Weights of a small mixture-of-experts language model, trained from scratch on English Wikipedia: 64 experts in each of 8 layers.
Below are experts of layer 3 (counted from 0) of a mixture-of-experts language model. Rows are named router (the router's row for the expert), gate (a neuron's input weights, with its number), up (a neuron's input weights, with its number) and show model dimensions 0-159. Each number is 50 + 10 x the weight over its row's rms, rounded and kept within 0 to 99.
Before each expert's rows: "mostly gets" lists some tokens that are sent to it at least half of the time; "comes after" lists some tokens at least twice as common just before its tokens as in all text. This comes from a sample of Wikipedia text that the model never trained on. Tokens count by the router's weight.

# expert 12
mostly gets: "'", " him", " wh", " team", "’", "aw"
comes after: " f", " c", " p", " d", " l", " F"
router:56 37 32 56 35 51 52 52 45 55 43 38 41 41 49 48 63 54 61 53 51 32 45 48 59 50 59 63 55 46 22 44 51 39 49 58 32 44 61 56 44 58 45 50 59 50 45 52 49 45 42 27 49 57 47 67 52 59 51 53 31 48 57 37 53 51 49 48 58 35 42 55 58 36 48 55 49 49 65 48 62 48 60 44 36 61 49 38 52 58 40 47 58 69 30 54 55 65 61 61 58 44 40 32 57 65 58 29 43 40 51 36 42 50 37 53 30 59 36 62 53 45 61 65 53 27 43 49 47 50 53 46 47 54 57 49 32 46 61 44 38 62 46 35 59 62 51 50 45 48 54 58 53 34 32 64 55 62 34 79
gate2:49 41 58 59 25 57 49 38 42 60 55 48 44 51 57 51 39 63 55 74 33 43 36 38 59 36 49 65 37 48 39 53 48 50 51 47 60 46 63 46 51 69 65 59 51 59 69 42 55 37 53 54 53 47 47 38 39 54 46 57 52 41 53 49 68 63 50 47 23 45 40 45 64 49 52 50 55 45 51 76 31 38 47 56 59 53 54 50 57 64 30 39 63 58 57 54 32 45 79 53 49 46 53 42 41 26 58 50 56 76 51 54 50 43 53 54 45 53 50 54 55 59 57 63 37 47 45 60 42 61 64 39 48 46 57 42 39 50 67 49 50 54 55 62 54 48 45 28 58 51 57 55 50 39 52 51 50 27 45 53
up2:51 35 44 61 34 46 57 55 41 68 50 44 46 52 57 35 41 75 56 61 50 41 45 55 58 42 45 57 53 37 46 51 49 35 33 53 33 34 65 48 46 47 74 67 60 48 63 41 53 36 65 41 46 52 63 44 51 50 37 53 40 47 54 48 60 65 62 52 34 44 53 42 61 48 40 60 55 54 55 70 45 42 64 52 58 45 47 40 57 45 48 40 78 54 54 50 46 45 58 53 60 47 32 34 46 32 60 61 54 63 53 62 48 45 36 50 41 47 47 60 69 51 59 67 48 40 38 60 51 64 51 39 53 49 54 60 47 48 67 38 55 57 47 54 62 44 58 39 58 46 69 57 51 33 54 65 51 35 54 74
gate3:35 50 49 70 38 37 43 46 41 53 42 49 59 57 60 55 45 58 52 54 50 56 47 33 63 51 56 54 47 49 52 58 45 43 38 54 50 50 62 33 48 42 38 54 46 36 57 50 50 50 65 54 57 61 52 61 58 54 28 38 45 42 54 35 56 67 41 41 48 44 66 44 50 40 57 45 54 56 63 49 50 34 52 44 43 49 51 43 77 51 61 45 74 59 55 36 40 43 63 45 30 60 53 44 49 40 63 43 47 41 53 62 50 31 33 60 52 28 44 56 59 40 55 60 49 47 34 31 72 51 60 45 56 43 49 42 34 61 45 52 42 56 48 53 86 57 55 32 49 52 47 59 55 25 50 56 43 57 47 35
up3:34 39 56 68 47 50 42 46 48 60 30 63 55 57 60 50 48 59 46 49 39 52 52 32 49 52 61 41 40 38 64 44 52 55 58 47 52 45 57 34 56 60 48 45 68 31 56 60 45 55 69 46 55 57 49 51 66 57 47 32 51 54 55 43 60 70 46 48 47 33 54 51 47 54 73 48 48 51 62 43 52 33 46 35 42 42 60 38 65 58 66 52 66 58 69 37 43 50 57 53 38 69 59 39 62 49 42 38 52 32 46 52 39 30 33 64 60 32 50 38 55 39 56 55 41 46 54 52 62 48 63 33 56 49 52 35 41 54 41 41 46 54 49 59 65 51 54 37 49 57 36 65 53 33 58 71 41 59 40 49
gate4:43 38 51 51 57 65 40 42 40 63 26 36 43 50 49 48 41 57 39 37 42 38 69 63 53 58 48 62 50 51 28 62 36 28 60 56 62 47 42 43 47 40 59 41 53 29 57 51 49 37 51 44 43 49 38 51 64 63 68 45 32 58 32 51 42 55 53 63 48 44 56 47 53 52 49 39 44 47 41 42 66 46 45 52 44 45 42 51 60 48 44 35 58 59 39 42 43 62 39 65 60 63 49 35 65 53 55 31 53 32 54 43 51 55 65 56 51 43 57 47 57 47 45 67 66 40 42 34 39 52 47 54 64 51 59 49 47 43 50 67 41 66 36 23 46 39 45 56 50 72 43 58 50 47 41 54 54 42 36 60
up4:46 30 43 52 54 57 40 48 63 55 49 47 57 37 61 40 41 65 43 54 61 46 53 63 70 43 47 49 57 44 42 57 40 39 68 46 50 46 53 53 68 43 58 54 56 39 64 51 49 29 45 39 65 47 67 51 33 60 65 42 39 70 51 41 49 38 35 55 47 38 51 55 49 55 53 51 60 58 51 61 60 50 40 49 51 53 55 49 59 67 42 47 59 48 32 68 39 62 41 42 55 50 29 39 44 65 39 41 49 39 65 39 41 61 44 54 36 40 57 40 69 50 68 49 54 50 62 51 44 45 32 53 55 49 54 42 50 51 52 53 53 55 49 32 47 37 39 35 61 78 51 65 59 40 53 48 58 55 20 60
gate5:59 37 45 44 46 45 48 56 72 48 47 46 71 38 37 52 57 54 58 57 40 37 51 46 49 61 25 43 39 54 41 63 64 67 58 51 52 46 43 45 38 67 41 51 33 36 37 54 42 56 50 66 44 39 46 57 52 67 63 38 32 61 52 54 59 46 47 46 71 61 44 38 45 38 39 43 50 39 56 53 44 32 79 44 45 62 58 49 56 53 28 54 60 47 27 55 56 52 69 72 55 64 35 51 55 52 63 37 46 63 55 53 49 60 58 56 50 38 48 45 57 56 35 63 39 63 49 57 41 48 52 38 53 59 41 40 53 52 57 54 36 44 43 48 67 55 47 65 55 31 49 49 50 42 43 39 57 48 45 43
up5:47 34 54 36 47 47 42 33 50 72 35 34 62 44 38 65 61 35 50 55 40 43 50 36 46 43 43 56 40 50 61 52 61 63 56 43 37 51 57 53 43 57 45 74 50 43 46 50 40 51 59 33 57 48 34 35 38 44 42 48 34 51 53 46 59 57 48 47 56 49 39 52 43 44 55 55 51 43 61 51 37 50 50 48 62 52 46 53 64 61 38 59 49 41 50 57 53 52 38 54 53 60 28 53 32 64 57 35 46 57 68 55 53 67 46 62 45 37 52 51 51 40 42 59 49 55 41 68 49 51 60 47 20 52 38 68 79 43 49 43 54 62 34 48 48 60 60 50 73 50 44 49 53 37 54 39 56 47 27 61
gate6:61 50 51 57 44 58 53 59 48 50 44 32 37 31 58 66 48 48 49 45 62 36 45 52 53 53 49 51 47 47 54 51 53 47 51 47 54 49 58 43 60 51 54 83 53 42 51 70 44 34 45 43 46 50 54 61 45 47 43 39 36 57 51 42 37 70 32 25 51 56 38 67 53 31 49 58 53 58 58 51 61 53 57 35 20 69 45 30 52 57 49 55 51 56 46 49 46 50 73 56 28 44 39 36 46 49 62 37 59 56 58 45 51 42 30 40 40 53 51 58 45 63 54 45 54 50 44 53 49 80 59 33 41 50 58 43 32 60 37 49 41 49 65 51 50 59 48 54 43 65 48 46 43 52 39 51 41 49 54 65
up6:60 50 50 39 51 66 37 70 53 53 39 59 53 42 50 58 69 49 44 40 52 33 60 47 47 52 56 33 65 39 54 60 61 64 45 52 51 51 60 48 60 54 55 50 60 46 48 46 38 53 48 42 32 57 42 55 40 44 39 23 70 60 44 46 61 41 33 53 50 56 52 63 66 28 49 43 33 62 47 39 62 45 66 46 38 59 53 40 44 52 60 52 48 53 39 30 53 55 66 60 36 50 23 32 60 57 57 34 45 47 44 52 63 41 34 44 48 54 47 49 45 61 47 45 65 52 45 43 38 77 45 42 48 57 49 42 60 42 40 55 43 45 71 37 56 48 45 55 26 63 48 55 49 44 53 45 48 45 55 60
gate7:39 49 37 64 63 48 50 37 45 55 37 34 50 48 52 33 55 43 50 35 59 48 48 26 46 49 50 65 56 68 46 50 42 48 45 81 65 52 40 48 44 31 53 43 57 47 46 61 43 34 57 41 53 45 43 66 52 44 43 52 48 43 49 46 43 48 53 28 59 28 59 38 44 52 65 66 59 55 64 55 53 46 61 51 35 54 55 35 66 53 56 56 37 42 50 56 71 65 59 52 53 48 51 52 54 47 57 45 52 36 25 56 48 28 51 45 47 48 56 65 52 41 49 57 71 48 41 39 58 52 34 52 55 52 58 58 66 46 66 49 56 48 54 39 64 62 66 49 59 42 54 66 47 34 54 66 33 41 54 58
up7:45 54 32 53 49 52 53 50 35 54 50 43 63 49 52 35 57 52 69 51 48 55 73 50 59 57 64 74 48 63 47 37 39 36 35 55 50 39 33 62 38 36 65 35 57 48 56 50 45 40 53 33 50 54 56 58 36 36 34 58 47 41 52 66 45 41 54 43 49 34 32 36 59 60 60 53 61 53 45 35 42 59 67 56 49 43 33 50 51 46 57 46 54 56 61 55 52 61 62 35 51 49 53 53 48 40 44 56 56 33 36 54 48 49 54 62 48 53 68 78 50 46 58 39 62 34 39 38 65 61 57 51 51 54 65 55 27 54 36 37 69 36 68 47 59 55 50 44 49 51 57 45 54 54 48 58 50 40 53 53

# expert 53
mostly gets: "ğ", "ael", "aj", "gh", "ð", "iel"
comes after: " K", " B", " H", "u", " Sh", " Y"
router:46 39 52 54 47 44 42 45 46 58 39 43 44 42 42 60 52 50 46 56 52 24 57 34 61 57 49 65 47 62 44 54 56 55 37 51 45 40 56 45 34 66 46 58 36 42 44 58 37 39 66 26 36 57 49 48 60 73 52 53 27 58 41 30 43 55 48 47 51 33 46 67 50 48 65 48 53 52 58 44 49 41 43 33 47 57 39 43 64 53 26 46 49 73 44 48 54 57 53 52 54 43 42 45 56 52 51 33 50 34 41 38 33 40 49 52 42 25 42 48 57 40 36 68 49 48 43 34 51 55 59 46 49 42 30 39 34 52 69 56 39 59 47 48 55 44 45 38 37 48 49 53 52 33 51 60 46 50 32 41
gate2:64 38 37 50 40 44 49 64 73 57 36 45 38 38 47 50 56 40 47 59 63 60 53 39 78 58 36 50 54 47 43 43 33 49 46 52 44 46 51 54 59 53 31 60 52 44 51 45 46 57 59 42 62 56 58 44 53 67 59 34 45 43 45 27 55 48 57 40 77 48 54 45 49 42 60 49 37 64 50 58 52 41 38 66 48 59 45 47 48 57 44 49 36 62 59 58 54 57 66 46 39 51 54 54 91 53 36 40 36 48 58 43 52 46 54 56 53 52 70 37 60 47 51 46 37 48 50 79 61 54 53 56 48 65 44 52 45 64 66 60 47 51 59 37 47 53 48 41 54 43 37 55 59 45 38 45 43 62 39 47
up2:44 46 35 57 50 56 39 57 40 44 50 66 44 42 75 62 43 56 58 41 68 64 43 51 43 44 56 46 44 71 58 46 50 30 52 48 51 58 60 37 65 52 58 32 54 42 55 62 48 46 51 59 46 58 65 56 55 36 42 47 43 52 40 29 57 79 59 60 56 36 55 65 33 50 58 48 27 40 37 72 42 37 49 47 63 38 60 50 55 44 64 36 39 37 65 40 31 53 68 54 32 59 36 43 62 46 61 62 71 47 41 44 59 47 42 57 50 65 48 46 43 54 47 45 48 44 54 37 48 65 46 40 50 50 53 35 55 56 37 48 45 56 55 45 58 41 45 54 66 43 48 54 44 47 48 46 50 52 46 65
gate3:52 43 51 52 62 48 35 44 30 44 54 45 45 60 32 62 42 46 48 43 34 68 46 59 50 44 56 28 51 61 49 52 45 32 47 57 47 54 72 61 67 50 52 60 57 39 52 45 50 43 51 48 42 48 48 52 59 48 43 52 47 56 38 52 40 74 56 54 66 25 62 73 50 43 60 57 37 55 72 37 51 52 71 64 40 65 44 54 57 44 48 40 47 63 63 32 55 75 57 60 60 55 49 46 54 44 57 31 56 57 49 47 40 51 46 49 55 50 47 60 64 38 32 59 44 44 18 59 31 40 58 53 56 51 53 60 50 45 36 48 46 43 52 36 38 64 55 49 42 44 59 53 56 50 47 59 49 48 40 45
up3:70 46 41 55 61 35 36 44 58 36 32 30 59 62 30 56 55 43 37 51 39 58 62 48 47 50 60 41 34 49 57 45 48 57 36 52 54 47 53 43 64 51 41 44 69 45 45 43 40 39 65 40 41 29 42 52 43 51 49 46 56 45 47 49 52 40 62 70 61 26 33 47 52 47 45 61 43 55 64 48 64 46 56 52 27 59 31 47 55 38 51 25 34 31 58 51 55 57 50 49 67 52 44 45 38 54 42 44 38 39 34 39 49 57 53 46 42 53 55 56 65 52 36 55 51 42 39 63 36 63 43 53 47 58 60 57 52 41 40 50 43 39 44 47 62 74 59 64 44 47 57 62 56 42 49 46 50 54 32 53
gate4:62 54 50 56 54 59 50 61 35 52 62 51 72 45 43 42 47 47 71 66 59 70 44 38 62 66 48 31 34 52 48 43 48 54 51 64 52 67 50 47 61 50 40 67 37 52 53 26 31 36 43 61 39 44 43 51 42 58 55 39 63 55 36 41 43 48 33 56 56 57 50 62 51 50 56 37 52 47 52 48 53 45 49 65 37 48 40 39 52 42 50 39 50 68 65 58 49 51 54 21 44 53 46 62 55 55 57 52 45 55 47 37 44 47 44 60 37 55 48 62 64 64 36 63 54 51 32 58 48 50 42 45 53 38 49 43 51 61 49 57 73 55 43 28 58 57 52 61 39 54 38 57 40 57 35 42 69 62 59 38
up4:49 29 45 47 53 50 54 48 78 45 44 49 53 54 53 30 57 49 57 62 42 34 63 31 55 46 50 60 55 39 52 45 41 58 49 49 48 62 49 46 48 50 61 61 63 41 33 35 49 51 57 56 54 65 30 52 56 53 42 52 72 61 45 49 45 61 60 46 66 48 43 63 47 66 61 43 55 56 62 36 50 48 62 52 35 49 47 39 65 66 42 40 57 56 53 35 41 55 54 30 45 60 54 65 50 62 64 49 46 59 47 51 61 49 51 55 38 49 40 61 46 43 57 35 52 62 44 33 30 43 48 51 46 43 66 36 58 79 40 30 39 48 71 52 51 46 57 48 44 37 59 43 53 23 58 56 43 49 46 58
gate5:53 57 42 58 50 57 44 52 47 48 37 41 63 34 50 32 60 41 51 42 54 31 44 38 32 54 37 63 39 75 55 53 45 51 54 55 47 46 45 39 48 48 58 42 52 43 55 50 48 40 58 37 40 35 43 47 54 42 53 77 21 47 44 39 42 73 44 51 35 47 52 41 54 51 54 47 80 52 20 61 45 27 49 42 64 41 38 65 43 56 45 48 42 61 62 43 38 57 53 45 31 42 37 57 53 60 60 43 47 39 43 57 51 50 47 60 48 36 45 48 62 32 27 55 50 49 51 41 50 39 54 41 51 39 46 36 54 42 54 47 48 54 53 36 55 32 63 56 51 63 50 59 40 55 56 52 61 50 48 52
up5:58 58 41 63 51 45 59 48 48 39 44 42 55 28 34 44 50 52 45 40 61 55 54 56 40 47 50 55 42 63 54 45 42 53 46 49 53 45 54 49 53 52 41 54 64 55 66 57 38 51 33 60 54 37 49 33 46 47 48 73 54 49 50 47 46 55 48 64 31 66 48 48 53 39 60 46 67 50 44 43 42 39 52 37 57 40 54 65 32 58 62 46 35 55 52 36 37 56 51 46 56 43 44 41 49 58 54 39 45 41 35 53 55 36 39 43 46 58 21 53 62 45 32 46 46 88 43 58 38 50 70 48 54 48 33 32 49 45 52 46 61 45 69 40 46 52 45 57 50 61 48 35 45 65 30 57 77 52 39 49
gate6:48 59 43 59 39 66 54 69 44 54 47 60 46 39 62 64 45 76 52 57 50 39 48 44 60 54 53 61 41 56 51 55 35 41 50 51 53 49 57 66 37 52 45 55 56 43 39 55 52 47 48 63 37 52 60 44 67 45 28 30 40 55 53 37 55 46 82 57 47 53 48 44 48 57 33 40 51 50 32 46 47 48 46 49 44 64 42 51 48 59 44 57 58 52 54 51 31 45 41 53 63 52 67 55 47 51 45 46 58 46 40 41 71 25 41 62 58 42 44 55 54 46 49 50 65 63 59 36 55 56 34 41 58 53 53 39 23 70 51 41 60 62 52 50 68 51 33 60 48 50 55 53 41 61 42 66 72 51 56 40
up6:43 50 47 47 62 49 55 42 46 54 43 55 36 46 35 47 48 51 49 50 40 44 38 46 57 52 57 43 40 54 67 53 46 36 28 57 55 72 54 54 68 58 30 37 43 56 71 46 51 40 49 50 49 34 58 54 51 53 57 66 47 35 30 45 53 33 41 28 51 40 60 55 39 49 68 56 39 36 52 71 40 34 50 64 50 45 31 42 57 43 42 36 61 47 42 63 59 47 42 52 60 68 40 45 71 37 58 44 54 53 50 55 36 49 35 46 49 57 58 53 49 46 45 60 47 44 50 55 53 44 43 51 51 37 65 60 65 39 37 43 36 47 48 39 56 26 48 51 66 73 48 49 47 61 36 41 62 69 50 52
gate7:47 48 57 63 60 54 40 50 66 41 64 64 56 41 58 55 59 63 75 57 22 48 62 67 47 53 58 41 57 54 41 46 60 57 43 41 57 41 31 36 53 46 52 60 52 47 55 63 58 59 41 52 51 19 23 59 40 52 43 52 42 44 34 42 47 43 48 37 49 67 51 50 44 40 48 46 37 48 42 51 33 49 41 55 56 50 43 49 42 59 30 40 39 68 42 45 45 44 53 37 51 47 59 58 61 41 55 52 53 42 38 37 46 33 41 70 48 43 55 55 42 62 43 47 63 60 57 57 33 55 69 41 61 53 52 24 56 45 40 49 60 54 63 40 59 49 62 39 36 42 55 45 47 46 40 46 53 61 41 48
up7:57 53 65 64 66 29 44 49 42 47 35 45 52 54 48 69 70 37 53 41 49 31 60 40 55 61 39 64 39 55 55 60 38 62 60 59 62 56 34 57 45 60 47 71 52 44 56 53 43 44 53 55 50 55 49 49 59 57 56 45 52 72 31 37 44 45 36 52 45 38 50 53 53 46 55 43 42 62 33 56 66 43 51 29 38 59 42 26 46 57 52 59 32 52 46 40 39 45 55 52 40 42 48 38 66 60 50 48 65 41 30 44 32 51 54 57 51 47 43 66 39 42 35 58 50 52 42 53 50 44 61 52 55 62 62 37 53 41 52 46 66 58 48 60 45 37 48 45 39 59 46 54 60 56 68 29 49 55 31 64

# expert 21
mostly gets: " one", "1", "2"
comes after: " ", " (", "–", " $", "_{", "#"
router:61 39 43 59 45 55 48 47 44 59 36 30 57 25 51 65 56 63 48 57 51 23 56 31 60 42 57 53 37 57 49 58 57 39 49 50 50 41 54 49 47 48 57 38 44 51 45 38 35 31 64 33 43 59 49 59 55 57 49 51 50 42 51 41 30 57 44 41 51 40 29 52 47 28 55 75 52 51 58 68 50 44 60 47 45 47 40 41 68 51 49 34 50 67 57 60 52 46 68 40 48 55 40 43 59 49 43 23 48 51 50 35 37 44 30 60 45 49 47 62 66 52 48 52 65 38 41 54 59 59 57 44 44 36 54 43 52 65 52 54 32 55 59 38 53 43 37 48 55 45 57 54 39 31 48 47 56 66 40 50
gate0:60 54 59 70 51 43 41 58 43 56 49 44 43 57 45 63 53 64 46 57 36 36 40 31 29 48 65 52 34 60 55 35 54 49 37 45 46 38 52 51 45 24 50 56 57 66 49 40 54 60 44 32 61 37 43 39 58 42 38 59 44 59 59 60 52 47 25 51 46 61 42 49 38 42 71 51 52 39 65 56 49 52 53 21 44 49 25 38 41 59 58 58 38 58 32 55 38 52 40 53 55 57 52 53 48 35 57 59 44 37 68 46 54 48 59 44 58 52 57 38 58 45 45 50 68 41 58 42 43 54 53 49 54 37 44 49 43 48 44 60 35 61 39 56 45 51 64 44 59 39 51 52 34 43 58 63 38 61 38 68
up0:60 52 50 51 55 25 46 55 43 55 58 59 43 43 42 68 47 46 33 42 33 56 36 43 50 62 55 59 42 47 66 50 52 49 48 55 45 52 34 53 41 43 36 39 48 53 50 69 47 51 34 54 40 40 53 37 53 70 53 70 51 53 38 42 46 57 40 44 80 48 31 77 46 47 43 45 66 43 47 38 44 45 37 21 46 43 53 40 47 48 47 44 53 53 42 54 56 57 46 66 53 39 47 70 55 49 56 53 54 29 49 41 48 55 59 57 37 46 47 57 69 37 39 56 67 58 70 49 58 38 49 47 64 58 56 58 43 47 57 43 32 65 46 55 56 36 58 44 33 47 49 57 51 60 45 59 38 65 52 41
gate1:52 56 48 46 34 44 57 60 46 37 58 53 36 58 29 60 46 71 37 53 44 59 47 45 42 64 62 55 47 41 40 39 48 47 58 56 43 28 46 59 49 41 45 54 33 55 66 31 62 54 45 51 56 41 45 49 71 66 54 49 45 41 49 45 67 62 47 43 43 57 37 49 75 47 29 64 70 47 43 48 61 50 56 54 52 59 35 44 42 35 53 38 37 41 50 54 31 54 49 57 50 63 27 46 58 50 54 55 46 48 48 47 47 47 61 54 45 63 56 51 58 40 47 53 45 52 49 48 57 71 28 55 50 57 59 58 45 58 56 78 32 47 68 76 51 54 44 61 55 54 40 52 63 50 45 63 45 39 47 44
up1:51 48 41 38 49 29 58 35 39 50 44 39 52 47 25 44 57 39 27 46 51 41 55 29 55 62 49 55 59 58 47 45 63 37 49 46 54 48 52 50 52 38 48 23 45 47 47 47 34 58 60 45 57 71 54 63 61 58 31 56 51 38 51 47 52 33 59 28 56 60 46 45 62 38 18 49 69 47 56 50 57 48 57 58 49 62 35 58 32 37 35 53 47 66 48 45 56 53 53 47 40 40 42 39 70 53 46 54 60 40 38 63 29 47 67 48 44 58 67 52 47 45 54 53 34 54 43 59 57 50 40 66 53 39 39 63 50 60 61 52 50 42 59 56 46 47 55 45 45 54 54 48 64 57 52 52 56 39 52 35
gate2:39 54 41 46 46 70 41 64 49 36 70 43 46 62 63 50 56 53 52 44 52 69 42 51 54 52 43 43 53 46 59 34 45 58 66 59 42 38 40 64 43 46 46 35 58 40 54 48 55 60 66 57 37 21 46 41 53 66 43 55 49 40 37 38 37 63 47 38 75 64 39 32 47 54 37 62 69 47 59 46 43 47 50 56 53 35 49 50 44 38 48 38 46 46 40 39 73 51 49 63 67 66 61 55 47 68 69 62 53 55 49 41 37 31 61 54 57 45 38 53 47 59 40 47 37 55 24 49 58 54 55 47 47 54 50 50 62 55 61 44 42 63 54 58 49 55 51 49 46 36 49 57 58 47 42 43 43 51 48 68
up2:43 49 55 41 41 54 48 43 47 56 52 52 39 49 42 36 56 30 40 48 42 47 46 48 46 41 56 56 49 46 35 45 65 55 51 45 51 60 50 44 54 63 33 16 50 40 48 59 36 40 57 35 68 53 50 50 59 52 56 62 48 47 36 37 55 43 50 41 63 46 37 38 52 48 52 71 53 38 41 51 50 42 69 49 42 80 53 58 61 58 47 41 65 46 53 41 57 56 58 62 35 58 43 14 50 56 61 42 41 37 36 64 64 42 50 34 61 70 58 44 49 37 50 63 44 44 54 44 58 19 57 50 52 50 42 36 43 35 55 48 57 52 49 44 50 33 55 55 53 39 59 50 44 54 53 56 45 52 52 44
gate3:70 42 48 66 55 52 44 42 59 78 41 50 51 44 53 42 54 62 56 46 55 42 40 43 45 66 57 56 57 43 26 45 48 48 45 48 43 48 70 60 60 28 49 39 52 49 55 43 53 49 55 35 46 47 37 44 46 67 61 56 54 41 48 56 48 49 65 63 74 40 45 55 52 48 61 73 60 44 32 38 48 56 57 38 51 58 37 28 59 50 53 45 35 43 45 47 47 54 60 51 54 59 32 57 54 39 54 36 35 39 40 58 57 58 38 34 51 61 65 52 48 45 56 47 66 30 42 47 56 54 54 45 56 58 56 34 27 54 38 54 59 40 43 27 70 59 42 47 69 48 45 43 38 52 42 50 44 58 44 49
up3:50 53 68 58 55 50 47 53 42 48 64 45 47 42 53 43 52 61 53 57 52 57 41 29 42 57 52 46 46 59 57 46 43 46 27 54 55 54 60 54 50 41 52 47 49 64 51 36 51 59 57 36 43 46 42 59 58 59 38 55 63 50 56 45 50 65 53 49 80 42 43 59 60 54 48 39 55 43 33 57 56 50 59 45 35 49 50 56 38 52 47 32 46 48 46 56 46 48 61 55 71 52 47 76 55 48 55 43 41 26 58 44 34 39 41 38 42 47 36 27 31 54 56 48 46 29 48 56 56 54 48 28 46 41 65 60 49 33 38 73 25 58 46 55 67 43 48 46 46 33 51 49 41 36 40 60 47 42 49 71
gate4:53 40 51 69 49 44 55 41 66 49 55 65 54 41 55 63 53 60 48 52 44 36 42 50 42 62 62 68 56 69 74 46 48 45 36 46 43 31 63 63 53 54 55 40 35 67 49 76 48 50 50 47 23 60 47 57 49 70 27 55 53 49 55 41 64 34 47 44 38 41 44 60 50 51 65 49 37 47 44 64 43 47 69 48 52 48 48 28 54 53 43 61 41 56 61 57 57 51 50 51 53 48 37 63 53 54 54 50 58 38 29 42 38 44 63 54 45 23 52 54 54 46 50 45 53 46 36 38 54 52 47 45 68 44 39 50 48 67 66 46 55 56 57 42 58 27 41 44 63 51 55 42 58 52 51 62 45 42 45 41
up4:65 33 43 67 51 63 56 50 59 42 47 57 63 50 60 56 57 60 55 45 52 56 45 34 52 61 50 66 46 65 49 50 57 47 42 61 35 47 61 41 52 35 47 68 52 58 49 51 60 31 48 42 60 54 57 57 50 43 32 60 49 45 42 47 52 59 44 54 58 36 63 60 57 50 61 36 50 41 50 63 48 61 51 21 51 21 47 40 63 62 57 49 35 69 48 39 53 58 50 56 49 39 36 66 46 61 57 57 34 55 34 35 47 18 51 56 61 60 41 47 48 61 52 44 66 42 42 46 67 58 37 45 49 36 47 52 58 49 64 49 52 68 57 32 72 60 53 55 48 61 47 50 55 40 49 54 42 56 44 59
gate5:55 59 69 50 44 62 46 52 46 92 49 53 59 60 48 51 56 72 56 49 63 42 51 54 73 46 50 55 58 26 61 69 51 62 49 64 50 55 54 35 57 49 39 50 54 56 56 48 45 54 56 56 60 53 50 57 49 59 57 45 44 41 45 57 68 71 55 47 69 37 33 44 52 45 57 58 49 49 49 47 74 38 62 49 51 45 66 52 55 46 51 32 60 64 45 48 51 48 54 48 68 37 49 60 53 30 51 25 51 47 51 43 56 54 30 31 54 42 60 35 58 40 49 42 49 42 41 43 57 31 50 43 48 47 47 41 56 56 52 41 49 40 52 45 55 63 41 65 44 62 55 60 31 38 45 55 49 54 48 61
up5:31 44 62 36 47 60 50 55 43 74 45 46 55 51 54 42 50 54 42 52 53 39 42 35 83 51 52 54 38 50 59 72 49 51 72 59 48 62 57 38 42 54 32 54 71 37 50 41 47 35 38 76 63 47 70 58 44 53 67 58 44 39 43 57 51 58 58 51 61 56 48 46 54 60 45 46 47 55 56 53 56 49 48 46 62 32 50 38 60 51 40 55 56 65 40 64 49 53 43 49 48 52 70 50 55 55 44 33 49 51 57 31 48 43 54 52 45 45 54 68 55 49 43 47 65 62 67 57 42 35 50 52 45 69 62 64 53 63 57 37 48 54 46 49 45 43 41 70 38 57 47 70 58 59 57 37 54 46 39 45